Weights of a small mixture-of-experts language model, trained from scratch on English Wikipedia.
Size: 18 layers, width 128, vocabulary 1306, 20.2M parameters.
Experts: 32 experts in each of 18 layers, 128 quick GELU neurons an expert, 2 picks a token, a softmax router.
Training: 235M tokens, 7175 steps.
Below are experts of layer 7 (counted from 0) of a mixture-of-experts language model. Rows are named router (the router's row for the expert), down (a neuron's output weights, with its number) and show model dimensions 0-127. Each number is 500 + 25 x the weight over its row's rms, rounded and kept within 0 to 999. Numbers have three digits each.
Before each expert's rows: "raises" lists some tokens whose logits its average output raises strongly, later layers aside. This comes from a sample of Wikipedia text that the model never trained on.

# expert 29
raises: "|", "\"", "The", "==="
router:524459475510464492488494482512513536502520473511494495512516501487484476534481495476500516480548535490442498483512454527466512490523541459509484469482517517525528509453522470501514455501491458518510519480487458507465493488456496470532503478538520501503524501472515527536483517500490476515497516506506528496441514490492486491530496485526509471525425507513488452466473527550544513490531
down0:491523486484495522452494509466467489474520442524503475472489465473527503493463531520452481486480475496534505466519498481518488499479575470483462501489499480504527515515485556516469462543524484535487499455492513462497528469530494521536508483506477499496472485453507521525473477503508480464478510502474515487484494496464509498491490454505502544497502556480491451522501493460512507465516
down1:495484492455494500506479497511470542459498534491497460469490464458523486496534547554480533492507488484480481525515482535483496492459500516505502522484480506473519530520502443503508501489471482534531490458515507511534509490497535493539514539496533500500521504485504472466470534478519487486514502492489452501533500502495518524483470533563502499505515514530508488481563499487557512429517
down2:516532516537483510474517513517506483524497491536476450524492456538508540465512493491553486490503494508499449494511505523482533486497533517524471447504496503547479506440461528494485543535461510474487531465493467518472503447496496490492462464514471522474496498517501504436476532481535471504502492535473492524475514522512514538496481489509507487507491489495511452481490499540534516531517
down3:492479461486516455491476517538529448525471543499494490491484516536503474493497515512483486506557523497521530516510490522512509479496489501520496509513479530472520531527524477505467494455501517533508524516432502514517483441523504486556496515484509500522483468457545546518477492519524472476517533472505513538501504477491505516488481531506483488545472569505510478490500464458516487473473
down4:476510513523482450481539498514491468458473516476537493543491508549477480492475506455529448527543475504505502536509522512499482493518518463506481498495503499506493493509522506475517505497521526501519490574466479485493485485556463496546492513512504535485510491474478464549534536521501457474493495475485461504483490509521496480523502496492506509543509526497505488520506575530473495504443
down5:494496480487502492478482493471478503487495444526525477480479506546488476507493492516462458557506476515531519445474524479503510527490490460502480491499491499502518509477480502518525468465539512500498482511486451490502488535486497452473501518493457567483518503554494480536474506507451516470535502507520462536492542511523479485487514520484507526529499496547516517503493488501526568476545
down6:523456490510522471502469473489473493490525521534472493545517512522488429529515504524485531471499522480460478485472525488477492455482519526533518518505533480521521505504443536544463509477485503507538502491485498537461511534496490527496492471507494485501514524512575467534498500518501461479493509523471502534486528475508544528503473543526490477473492529521515528492488453490521483522492
down7:470528506474495507480457511520544484502525524481502493512489475546472500497485498497523475507469539508525512486468494514456523459495467496469541524492479507430484505527457520499505461488551498510498491495476476463501500470514497496518506465473507486499533515532519484474494447519541503521501564525481538514492523484477500497530502519486465531509514484511490501466495476528479483454421
down8:458476509465464477510455515441495482474486485481524494510492489555566504515512505488490493468529492508478522458510541525509457447491501486475562501506483475488493480519452533510494503485533474524553472500491483493489476443513512517496515485505492489466499513509467484470510559475476530522494531474497485487514503451506482457488480498503557533493519494494504523525496489484499476491505
down9:498501512449492542487525504506520524485497481480482464503507514491499489499505562508470516483504497487461501504546467533506541433497498546455507512469449478537517508453507482514490509516510508506494528548506495497520461508493524499442500490512510502500491468469494499515505490501519498501493529482511495500489529522513515481528573528484495511430518443481438525467492529477510484486498
down10:493472488495480449521522513503490502502532465470459499512536510512534499510484510496505487485483496476502500493522552479488500479457489528526494478506520500544533491458484473479501483536516421477472542483516474483462481470553515467478484489474510516501531514494526553516502485489490538537458510489524476485499539475457489480496496541520506468533459498468475471508489447487528525500498
down11:494501472481528536469489478547489476497497526517475517506492474497435477522517513508468469525497492496504520457491515456552482486521510492507486509445531506524484481458540500524484478516498530500510488482450488476538512538533493504510517471472523475500450480531525497506535500500491506503454524481522544523457538498445504484477535473465502514510528537486497517553477527502485515504524
down12:524452527519505535497502494497494495508485549496505524468492524510500495474502477486532542510525521511494509496496477534486516539488512493516497519484515495551479485482493506531518513560500523521487481497480516451487485494514483512495480476494507533474519434500451460486477473535435480539534498569493500480498463517493536498511495452521532500508529516481496509463542511535537496449477
down13:481455517515470492461510500477529532526464486474507475533478532574551513505537523443503494545513506455467530517515513531498493501510487532531499498483529530498481512500506513477460491498500483495508534493475517497507493525515493476475489472522546444522495537475537492509500454489514497549515482513482547515509477469492519511457480517521483484488498472541520519474479507476536495464478
down14:494475518470496523483513530506493501487472501461472536510466491530543530532525481461494463502501563472464525501473502540496526527463505512473560552508483531455475462516473516520493450502517511492512520487494501525492496491522486521481494499507527509511468504471459513491483515468574497507496489485438524512534511483508512516491441539488510500532510525495501504501516462490505535482484
down15:490498514502500493552483514527510577512508560460503464489512473452532494473519459525509504516488458511522500479514501500506478439477499485482526527520469485511493505518484468506466504462523520535489505528469544537514505498480502477486571504505510477481475493526474494507517462489537537498499509524481487532513470506530523506492506511538490509518492498503469516525446507532535514539540
down16:505499512480491484496490505507486492465454505502493515522520492536509477462516514473485503486518499534514548466464570499459533459502471533500525480539520521511483512486496509499534475460508533472483494517469493476485457457521518506479494501512535527525467467525510505498480534465469493536490487482525523493499572540494455522429473500488521506504491479502482508502516533517534519494458
down17:468539509537484494459516531467533490470504462537514523509527511523487517498502490498528488511532476511500439504501495484541463520500513514493485490504506488484508473521531501470480539456515501478501512467495510523508509482474509465479563493514481510522490547492472516573530482504498502476494523479517485529521539491522548480483483510461521528510512491493511504504455523536449447553469
down18:490479467472494533530511512463472544475524446505552489505537482484512507532520537499511521493519502546518512494478539491539530506515512518523512471516501500495510490488493490512494527499477508465522486501506454499500518526534502472497461494528528505508512526472529441488495522493483506510541492526491523518495476497471499487527501507493462512494530485481530476438546516464501480405543
down19:546508510497523537519492516551490532524481523524490514508498498538559490512498502487506464518501500518495507518509538494469463521498531470523480511465541545492482469496510501513546479523445432498537499510516470449471501506490490495527547484491515479544512475515488504485483542534518500489520507504490494518489478506518532494504537486519479472482474522469448511457505467522530542459487
down20:509532522521524448490506503486533514445483539532508467512534468492472512490529466519514483454483485524452524526496483482505490551496463466507521520480516482499500491498516479508499504526434517485482514467467488557510467525466500514490507496480552508520526506519490491487493506427481523499526497521475506483524528492497534477501493513541476459486473501483502512494539533550463510488524
down21:506537511495501496457513484516506476494536505484509525443474514479475497502484522451480471486517488500515483491465480486493499530513474540496471516477532490534507583472502463532523535456538528524532483464504488467543509503464510529491533513501523508519485486516512490498472496483477476498449473528483511518473491550515492519523529536463547469484458468516500463468480523493504497516492
down22:508453495500454520546511466514521485521557529482542534511486455524496563517471487480501512517555513533453470474438533498521536455491492487483546526489510487513497507513466486486504533478506524526519485540536530521517506539462502517466507505468486505505471473497519495519516528521447481510535500499476516516472486485512522491514502516480519511510495528526516486531529489509470502489488
down23:485566523504508520490497502519521489505485528479483529525496494471522475481504490496518532528461535505556497510505503472482504521495469442496485522517497511510529473500525492498494517482463474537479484530529537515460497474504485498525476502458482482488491535487515483429535520505523506509507465501455496520498535458505523452509501501501506516524514507410449507471497474520478464524478
down24:521453493466519523525496500512486537532508451488533488497478462509493508514502490525510509511474521514487535512519504532462526510450492542506507559522472487589483476512517495501522496510547522484476490535494510544511465507471467494456499510535493524464493530496532487497474509487503491478527497539527522495504495489460496474518515509452510509469529513541539510527548517522483520533510

# expert 22
raises: "201", "eng", "202"
router:483535533542492475462535461490519486506511513549498535483522533531469485468495447467473488539523510500464534486486522452517498530495475501514526530461536504508482474518485498486545509518513488466475486494508509507460492494480491524504519476516470486559530531466541547527502521483477480552530501510504445483469557496503475486501464513525499495514493510524514488499500483497469498516474
down0:518461521497475510527488448486496490497475496512498499495479472546461494535496526489511524469497503467516507474458457515489502521490477524488505515474514519509509529486496551482500479487519475502455483481523480539503475490480517479489482569483564476497537524532527463475478512478512485527455496477458511502456470525497531500517471507479557487509448521509496527493462474490507541467480
down1:460512514492492468491549488488488477473500501507465494479499488548474518496531476525496443528466542509464484492501479429511487492505516531519501477504483468548469503476505510493513481521487514469545465534516477519516484429528472526534488498521484525504485509480525466493508475514470510482512497478504515449499508497519507468492458484500504502494491487476486431529447540486531505496467
down2:456490478489502455486444479493426515485478524510503474517545549468537460448496532526506491493528468506540492502520501500485488507483488477473506460529470486539492531499461533529523514463448495502469480511485476484484482459490490524487490470591478493493489523496482500481523545468513497491504496506490487498522490491518468522462489495495486507487488501485475489487485495461470514505511
down3:518503561491478499496458530502530502497508524526525478455512502477502501503518495495534502483501474482519483517502471538504533495505474510476503456462519514583568500477546500527495510497490488495493499462492481491523505524499495489459470518494523503510522441539506495485457502495464511524525496477508534506531474559525475500549511460513480498504518490497527544486500485475549515506546
down4:512505519487513511516501503496503526482473542494497495474507497532485516496480487541551520534529544481463520490512502525466499504521500472430507474443511537473460481511503481480490504503514526503475529490533509436487509515493501489497484502456509523488479480510444523512510476534554496431486488497526490459500463486452504501533542524482490500518507520500534548516510523488547521511489
down5:492465485516516526463490508499499517503496527480532484513497529533542503494500552515496480462521529517472450504497539527501505528476500483503498481487481512464475528507569527476439508490481485520462465490507489516537509533549514477505489487496509513496503500494475493507451492475468526528538459542510450481500501478508497477494495468483508534463486482514486490512466508498438553546473
down6:520537542502516520509476507465495519510569514479479490450452513531497499485467486480497467497534529512512463541516459510518505473541551521462529492491468485538502537491522493503505491491509496521530490475488481453546486497501531504497481503549529476494515475504550503503514516511504489558432495525494495461485459535467476470503491524512496484480490500492503463501481475493484508526525
down7:533556515456505492462507474478525537455514506511512498459477491488502471520522499553512509512507500512505524485501506504490528473483540479512476501494540509516513522530490485481464515469494517545506503472506491488511513507519469498461492480543488452485475513495498542541479536499545533496489482495564494546489556529515518506479511475501515519459508504458499556481545480467502526465514
down8:540492525550516509471528466496470489502500539493480519504457526488491519466472490506528460509490453527502476511475509455494493547485527522498466480476491492506498501475520519457526481481521486517496510555535475533536524467522504542495491476498482525534482474526516459477513480535506473515489460490443481480530486514498494522502486486508521537507569467485493470520510467557489503494491
down9:503495527501517511549464487496514498450496548512489504524491497527452492504537504513511519497500498543457506471492470496483513469528503501501545539497537495482528478495502469513525474536558490548504502489495529492488490510493482510498478483525488513474518554467506517458530473561517537500508459543562509487493505499463482510529515463530514484496563507526511503495519507503499529550510
down10:511525504508495571487538510470487483484487498486510479505461473521478509465567457502491535499492523510456503503464502469503499505493511502504520492497495494505509530505484473449466502471503515476500487503524489478510525483480494519520472498553509504534490559513482474478475514490534454504530469482471530500486454525446489497517504473452501480517502486564569495496477492536535473493501
down11:513535486508513481481518487465494484503468499494503495504535506482499474524476543557531501490516523488493512481477492506491478471497491550513504463533517517517534538532545521455465532478488474480487477436444510507522530467494489463465517470479510486499483530486484524491478544466510487491478481483533506477517469509470508527524507451526508506467530524512482552467489501449530503531482
down12:521503514458477503506538513513535495463520549513508497498533480478476503510550445495492509489494536523511504497480491500505517503526510458472529516517455540508512490543508487555536518505500493504544491508514467444502491489457497546496496547498501492455506500480514544558533501502494480550487503477476460531510496479525494474495491516500510534537493491515471550514483478442522512504520
down13:496521523494494466520476505488537527539492478489468526539510517481528477485535496490486519470476474513512484518486479496448557510534518504463510484496528513486461514534458502473510512495477544452476493533508552491454532476518510491486520515496485502461508496496518533520555522471520519541495477524500522502470520514521517533521529503463477478516465463504530454478542447505487487507481
down14:499540515540512490499533499488481549552494521490505494475510460497518518551520499538469499555507505480486513490443499439516526479517496422494482511529533501484516467477443504504527511500483488487490457465502510515484543498491488498500475515480452516523471508505510542494466490505475536525489516469493541543488502509496476498513488527503543539543481508528521520489478487506519497502483
down15:565533492489538499514560495499477475502520477478508520517521480495497471487442534492511502519480436485489507522485500492458508535491506525516475522522513510494455454512519508529497521466469496487488501493476472467475512493462569512491496483516514509539528514504551485496510492520492477512483482502498523484475514494500468494499520467544488486505464524519548553466529461540541518489494
down16:493494487543524502505482525510501484485497493514469482513479546496500483523505493525586492456504480491514480500522503464497478489507565470530465489503450506483468563510509495458484505442528500462525477497496484471502517512468535485529527524512494506505500501534510498488536504521474478473473524473494461515501480518528522535471536483490475517499496494533555482539484493547498513546495
down17:494510521479492500503505481535536507500548517520508489472537502473507488499500546496551506488495491536497428489521514516531512462495485503512491450485508494512497467552499478509515520547506483489494505500481511483458533497517564490525442477480503488485537469587537531486471487494482523490526507515506493509518492545520509533507467477541508506542486512507510495527503501495527540478461
down18:502468478514515461488499522522562498494500492479492478518490510524468516442450494459450504486494512506476540513506501500512471528476491486527513468496529508495507517516517506541512499477560517521531533482473498515510490481473552507470472519501487526528523501521504510507517515488506475553556483496476499523516492482503557569497496479514451456510457458533504514531488506467489504508493
down19:504482533487476487530499471484531520516516528508487484441555543505493489533481480499548493550502513560472535486509530451477514497460537481512502525536460470503473507555484521499492471498512501519529526514479490495480475509499519492483506507529532518481510504515498516477520519534471519522516528541475501506538481468453513484503493503490438514494501483502517504496533488511507486530575
down20:453481501518494528516552502494492523495455487478508495471494478504489527449519515530494453492478446488468465535471530535494487495507497486490524510510533478537499507513502519498522494492515493476502475478539509451488547465466512512517479508465473506506484467515469461498439470521486506466527504507562532500481482461513548452524565467519490498491530481505513489520508504521491505496505
down21:479504467486485482432488508492488508476517456529520495449519517484502513484486489523473496497468472532481526490485522484465493544481553485499504501539533461510457485526512509499487490512503562466504513488510537509476486487491507509526504525476501502536489481488529500532492465547506493523517475544439477482511507518514539521501517500579486476495503522443508496522520535526455506502493
down22:537485493544518531484519468484508472522517492530556463476493519495490516546460531482518505496465506512519485467510507499453504486513480514508520554525551471535518517480494537463499515498514508501482519515481513506485489487531502491405539510493519470514482552476505522489512477473483516540497481513519461537472476478477483483526505486503476485477477485487455464485500532505492493483450
down23:482533495503513465500527512516466507503454507529510492533478446443542523506557494512516494478518513501516545489478478469498469516470518525496507508493514544469476508512473517476481509505572479522509490483481484472459505532483513489495450497507531492491542540522511499472506537541499528466502512547525514496491495490542471517527489479482470474526493465454492484489526536470470483476494
down24:548473492531457454509494477500525499514522481483488441505534499499511489523487440523444483497509532502459498501519524471503560488526458516530509481521491492542489499504474509534507491482484488497549490455477515492511488469463522496479515504542477527523471505470486553480511542489480471502493509485502491459547499497531502530520509495497514456484525511508472478531496471558489520490513

# expert 23
raises: "iew", "ers", "al"
router:492509505476500483528507454516487529485474513455459540524489479516507507529474484499535506518525524542501499507503501510480526535503512512498484497495527522521553490453462496517531502484490517440478518514530503442517478518476486479552501442504535524491478506509539512500488474453496498458483459534484458524510458488444493491501478519481508496517485505534502481531504442493500531517465
down0:508498494491520463461476543532546464505466485489516499487466502476527509564517566499489496457532502519505488516491493516532550450505454511485482490474531519511508539500496499475486487503472489472500523462529499498465474483486504500519513502543516539471484521485463519486447449513494492492499531470530489496474520474506529481478488502475484513495528507513472524494506475505570545480484
down1:495485472469504516423545499469501491484520478539478460472500539459498489482487493543533464536489463501469495521502440481494478482506498522495515486525518512522450491518466493496490525480472510460522535491481493520507511517517485518499505483539501463522511480528502486483502480510588499523489531501490473513494507502492471512467547496501472531511474508552519507478491500520495555539506
down2:554520521479535503524515472490528565503502481511511445492512559494509466484496482469489470501532519477469472474470515503516503484490504497497450487516538481534495482453518488482519499482504540485483493522464465477539512506519497494497531475541492552522497522489503532507486474522449528472476486498516527529514528494557513523515515524512482512501529502469470468448507519498473497495454
down3:530506504510490471493477510504518505497552482505473488514519485537465516526486520491479467502487518445484462506575477504454508517483492472508466523494459481474541545493477518494516501464514475515482527457521474525504538511476487478481519468487522514485484499500479506492505461522500481500495512512544491499553530472529511556544475525490519512548502498553539484502515453524481467509508
down4:533495442505541507523482499499495554520487502481481502467510518485491511498507498482513504450495553504482455502514468505469502510517498541465503475489525483527502551515444493528512503505546440483481490501470523502484521490497507493508512492468540487489501535445484508492520494525487521494531482468409476519537478476464493482529495514481498524507473462536501508492467524534475507528503
down5:523485512499539541493535478520500497518485505503530473466494464530468520512490498490498494486496543494475466495464534528442472504487552480525526501480453479522493458474524498469508463516519489490499526495519502490469510507505526533535550540480507494585489493547514495535518465449500482497496510527483506480533483449510472492466535511516494515485500490491516488518526533488538497499534
down6:496493519507553527488456456502484501507447512534508509513460528503478510485531469487473490516544483488506484541522514473472514502501517481512495487491521528486519495453536478465505514493533488525440482501509508492531475491497488482478525499500495500500507499598493510491487463496521485480499473475528496518509503445456524503517441459488510479547476511492508451514510536534467514482496
down7:487463485509485456479518486493524519494475537473508456509525455533511477455507496506476497470493529478481540481501471509528488462489501461503524515530517523506498518529508494508509504502489549497424508481497542497476505483514532536528456547504463540509484493419501514522465498534506476475503506496460481461518493541502518461510491507513506517536537482473504513490468491466473491511496
down8:511513516518499425502481589504505518517488498484489532517513501548523518492520489509464517506527523511461476487485480511499496520529518497486446492494477527568517482459492496471533527517508506466469484471507554515548470511448520500503470496484492490494534503514490472476509460474510510489485495495483465485477513517503524513492446443535509502510521477533521523505488490488473495532495
down9:470483477528535502492574541495482504468484494507503527498453503529499499465430548509509505504541479518536483520511472524470485487491529451487499515493518517490534516485492522486533505462535542490499459511487513478545505504507491523497502517482454520517505495489489480508508465482511527474482509508507507475486503570488460499513485575500519472509496493543500523503473470523512504511452
down10:541480504501511485507496509515530465477504504485465491514515486492476521515519488512496503514442502486517468512499524487523473502494516477461551489541508484499463506471457509504516503515468528481458489550504492512476480550492544488515521497545525468497534488502507477497563464454508497526504547495451475520557500528454486498511488509490498503514504504514450526512508512555467459468464
down11:496483469476511489479511509467504488466483511500440499502467481463534499531519493534490566521492502473498507496512504525488469495449468501514505496475506506470477544508508512494507526531479538500560520535507543477470489479482517529473509534509465549507503493467507481409479531538480489512520506483501538464502494501535495469485499497513511467492491550463494514521483469502506503532529
down12:511517501473518483499521456508510512510517501451511513531458514519510502511501449515475495519529527501524556522511506494444500476508519557463493488516491470527531495485494514509507500503520524480479511478518551476542468469522530485518506505507469491523540475463451489521485444509517510501539477549493504477520499535482526484478509520480487451499502477510494456502542435501506539518472
down13:531494507515546492507510513508478480513445530461499494484536533560532484480514509526521500516511496485582495511520506468541517509521505537490534494488513518471570517482512482483495500489470464488485493476496498464506526465507500499504547491514515537510479490508490483470493491471486452458523464503513522502501491549494518521492490458464504521493463524525543529567491477495511509491487
down14:460492524490459522526500500463520487513474493497485477530515489491515428498489516526492536490456513486480493474495478476568535490493501463448496545492490546476472556522490539525477532496498491530515543522498481475490488550500540498446496521505497482521508496487500463476503518530501511478468467501503525495503510475487503474507540507491516492516456506434464512507525483516501524491529
down15:524469497510487501510518499504455483552549517485489521534500500497534492511504522562525516514504463445472505521544505500531483482515490494484467551508509514488515513472521466491492533512489491460523464466523519478532503468481510453496493526468535473460502513504501498509443482559480488510518539487518470522524514509527500485514442482518500507558482463514452491496507528489517493505486
down16:469503488508507483501526449536563533515492504494523479490502551503540468530460541525493495487508508450525484553509511469524533464487487491538472531518573505510548492540510469464503492511457502505500511507526469539460516492501485537516460522520502515493477487522516505519513508482503496551490478510504515489478531513476476502556505510510513508494479473489490507556525518488479485474505
down17:490545492517541513498501486492463520505467504438495487573492554499482520523467525488528485516507477519468513489524508501475455507500523503500478498498521480524496484521420505520534490484523487485471467508520504465530473477506478515498520526500508473483526505489501488512495461515517496509555479486492477476433542517471516506559496450487500500530462505482465490483476514457501502505487
down18:496455504480485507486474535502517486500500446517486528522506529533515534520548505501483461493507511520526473524484530433556498507510495509529525483494498515504499516505519531452480536522506456481476490510463482495496546463529509472497546465468521479494542484438486517504501502470512493484549509497487530480536500492510528431502490506497514519498515492486500511491543447533510481470506
down19:521510471562483508500484530505445517507571483521490514498514477465503534474470469508505481488522492532511517499479542518552503515502470470490480479493540503484458516517495523494473524500461491508480536507511472499535507528425532472501505485520498493479481497441475523502516515506515548456464558480478488458520530544517475472484501513497534498500484498483504474492508477502487479508497
down20:504462480463499500485480470476509508511508514486488517460470492548497489541515484492499508508511526503486522470479524536493494491542485478505487465542468483532461513516560535497483531543510541506573468491506509499521506496535489481503453485495465470515489468506523502499520521471478487517519437560473533500493454507504527495471478501508523465492488462488474494528522514532479521488542
down21:493482478508517480517526475484518509498477461484506527539466453514449531485507482488434494494493512541532529508480516504466517485485494491448491501474477460514482488508526466542468493540501523480501487484452552488486475490497501512479463499500462482471460540454515489518485541478477515524511484521485505481535561499443501490483519525474511520483469546501477514485516528503512483523500
down22:486473518464532488523519512477457511532501529532526511490525496488512515458515476512517530490506500539514519456496510521501485499526483538496491509526517532537522478511522521503470503489506513539468472509506460488477523513513466528512484472502481582484484485435484518492492545463486488460485502480509545503479514507475459518542508503499490520537504558501455491527459508444493522515506
down23:484483550516514478471511481522446523447467542559512493470505464506535574488509506514501490534492473485531467537506508474511514510530512485506538494507523479430484492482487504509482488535505517471538487551475457500481483473518509516499448509472508484517483498512513497483496485492506486500482504524509501489464509478535497473516499506507490496458520500506450469510519468569488526500498
down24:548453534516491484490512455479518471480500477502498524480548487483556493507563486523448505502511538493473530483477490519493488467447516481495476527510506521510472512513500491475459490499534500495495496501508486525511448454510529499480486503507521494456461512501522501496475532533494529484479557495485539500540501477472490464476473464487510468503495482496456509529526532494457474528530

# expert 24
raises: "==", "===", "-", "The", "In"
router:539557489474491470490498478492501522491514513566512518449473483519542502482501458569504482502497491511487493484484542508505472462464496514486497519497506468522509454501490518530512468549506526508485522522511516507476522498530510533510514505510486543539524484520493531443515467506520518531524514525547462472527488520512492491503551499516517480490529517561526473530517514508533522509491
down0:477512478522537488505509557483483515518498552532484543510537526506490518487513487544493509493419486512483494491531541510482519507483518556492556506479515531514515466523507481514501559514491472475437497491476530541535480479539502491473494505520514490478504514525491482512507526482484508503505469496491479517484520502505456526474488526520473527500463498481539448503477529478504473516535
down1:535514512516542492505565499480466499512532536469492526514493519506525505473503524449514499540491517549511475455538514486515463512509474520499516472493510500436463480492475520468483502463495460536497517505486481525483516490496526455532514521510514478534565478538508531480486542527506510550518525525552551487514499502478490514504478485507491526476498478472488513492483502461491501509491
down2:494527491481486500523459529493524502484448577529500497570538461465512456513464524513522510501485496502490494469480492459512514511490538506502507493510526545461481498525489466522497521495537500490467468508503468486454513524502496482445478502500516501529531461505538505475515452525520501535514466493496481491479513526459482519549488481535513488505487461508522475481476487517521518474504
down3:506530536535497483490487532491517525493491509544493543497495511506490511502480538482510498460486527454529550509517485554484495497487445486532483463526518536517545535482502505456490436493496520493520490527511487487501510520478514505544443518508480504497528493490518533461481475481509528532556543511501495495526522485509518494510539496480481470485537461493488500523510464569499501492486
down4:484475468505514511471532491493487474507509476525524499468468518524495469518536485503520519510505506430530525532509517506496506446491487504476501482495458485535513530514463460471525501483463517468521499546449486500464523525533487470493490508499474511491538526473456543447544494480537488499523501513474517517502512494496476542498496500475476537505516462479467519474518550513528530456503
down5:523494467518535497529489485476515513513550513500532517512508526530479487498481548465494459454522469498485507549461515484482466496484482525508481515482455465535513481488461519500496495556524492476486451509476509477520552511473518483501511503492509519497505487520481544538532541508484528501513533462541466521515506498537518491527526498475491478533446469521479544498487476472508518526469
down6:498511501491442475514508499506524560515509485497493501489512464489494476493511510485509506518448475455492533482446476508527500520496533476543479523476547532439459507504493524471528488489478541474521523470524480508501469521510488504454523463522473483535545535520496483527523519450507496509496502509498492448513458492507498498529464484483497528531459522517559508501471493492520494502527
down7:517480481506504529515474517567494509563526512497516489463457494491530504542488484461519491514525516498477505519507538526491480485513439453496498524490487487576473510527472524485506526508526499499508469472540476473511522544457501542497485497525475475512550495545524495473509508502535519501551510507469482525519491466492558508477523526489516493509507492486498537478483491485509511519513
down8:499532487548532494489507566524524548515478467448492555533490550507487523457463553479516495481520478493501517547509520485455484512498462508511475528515510498458501486499464527483492462519492505493498497489472461536497518465497487465483460509498474491483501479489464522497548472495507496519487526486539486494493468492482546465516521470474461497504526496524514515489508491456473478496499
down9:486499484443499511494498510506550481525550508511524479476501507496490517534512523497528519499504491472503510498500517511503510459484480515497530493485529495667465485508513495544518528517532461491492528487440516524507545475487539504481491526492508508489499481546481498506485509484469481535497500498518522518488514501522495513491519495457511503511522504505516513506512513505508506504512
down10:488514500453492484492500482530501519539501526517457535514507493455514511545429520504573463488491440462506476507531529528473536484520541459504524497509460498534522499508530505444457483492498495472510508508536511528493493483478552500489520495482493480550479515488493499485506512469478517489475523524508492533455533494504489492511504504492522471486514504523490492516506510542541483529522
down11:487464523482489525518484502525511527506548502535485511517487482510497476495516555486489507493443448514519544507487512470479500487555547481505501460490523487442465512514498485512504519512479486437475535511509480461481525515492523528481517507494471513545524541464521521540499497491486468494543518514495479492480498483508545534498534498478495496461495510502488461516537455512532450508511
down12:523488548487479484538500472512498530526481518469514511485485469500510490533483525494485518494499530483550529469481497497477534493510510481512519478490445479498535508461484515486481551466495518527490511464492461490517502500509511504447503506455468494455499526452490527502488502462518484524416502453522529482484480489520472542486534499519528511527482465500535504472481529551482489490483
down13:513521503505457510478487511500475504482514495509563509481507533555504477485500481526530461481551495511450553534487481532505475527555488503514485485491565485487470478501470513528505507448551487489510493514526495469489498525487528509530471466512486526528525498447502526499527477514462448506463515521499468475499496496504496551478504519526495501505497499481478507439518525500471492496507
down14:498487499529528519478488485461498480465498480489530505471469511522464492473483515460551509509439515513473474448470489490522472536512519511493487502505508490475478503497498511495487503548465520514539464517536519513510515512458482466495475536490485504493470494534500473486502574453515487509551547507501547540530439495480527515510510503488508540501500528473512495519515526494458473512503
down15:555520465524503476466487559475559526513507521503510463496461457528500510546498467479517494526510470502525497534488519464489516473520523476517506490535485522544465511511520495503513482517474519523500522460471489517440539518503473528515497499461496507468462502527584520520500506467532510524518526544519526502488491514503482529498494529510515501497509508499496507452503512498454499496485
down16:513450500486486538534492484462505464529477503473478532492531483516525525523524500481456563489478510478485478446493538500481488520521508521533530489499533460522541485454541520487483529570463477525508497470522504512528494520530498506460518473513483454471502551521530514471459490492491492481496467532502477505496490515507549474520516520480521524476500498475497479500507506514508469478504
down17:500483493478495454483457532452497526531516493528497472461522495473501472511485512505513491505467446512512504441555527506473517500492508532503493495454512465558540478476476488504512465485477528490489478529505496533523499524500499518514463469482478494519518519471506485490521495542545477490522435492527534486510519478532513468536483486532497476535491525493556500520501507481473518460483
down18:466477470525539530506511502467476516523485474486491466514468493491507501445516534458491521491517519483461488497487451541480467494511476506491521496457493480567507472495498520532504511463474521476491472506498455457519521521485496490517494459481459489494463522457537501535520523503497482545511469504499503474455508511487531508487440482484506528477484492452519470469523510495461469492498
down19:464531486515496478443492538530462452516509477529491510484477473508505487557522507482537497523538520502469502497489505466521492482552528530486509526484514483615519503482488499464521495513546503502510504480484536453482526511469526459506503512508500490533480525487476462493474522470466486490476502495503472528505494524481515508502473492506472533500495485497534477509528518471475525491488
down20:506485469528517479505498543550490473475482526483457456503479496522489477469532443492519510534521491526559490468484500464497497503484471496481447494534481515467527507522470509515529526482468507540497495490495503476486521499489493503480499530490501523478487473512484464520485464498483530470528470468460491495477501492509497480523474565504506507490493486536428519528511505556534471540496
down21:497500477497496460471475551530515495506497456503481472529499526545487532532498538511441476510523496514501537492512490467492454499503468540483473514432523496524506485509504484484495498526530511492481514511477469537511515503494483490494530481530508498532474466516489465524517516479502555504475506472468487512471483550513549513530515488515469430496499458479458471501484482517480492482537
down22:497520493497497463501518493509508504489507495509518491442490471533497521516505502525480486508462484499498477521467507526522541526486516520499479508503530481673524537489553480521514497531493526507511521507485498523507496527538471501498494519535483500503482491503529489495486486505499535532492524515452507509502474507490507458489513489496495521523520514501540516508496508467504503502477
down23:452526497496517512518512504527493496535461509541496523551540512518534499518511535514493486510497499524468479491541509451464478500503531506505510475511526532523514495532523485497486540484488450500476458534537509497450482506504522507482518503508486516519486561492529504565478518472486505527531512543469503481494462478499522537481501518526489542485502513477469520452499531493523493561527
down24:549509490492512492522489499527509509498500492486466544441490472509504506538504521480518467526461539460520500509526499518496473521551463501497486497472438500501513493456542475484484500554513525515525547458498473545533511478527498511468473488500523500475476487557526521536528465502524542493490536508481496532516472501521513531494472514467519478497520518509528496518532467487530509482525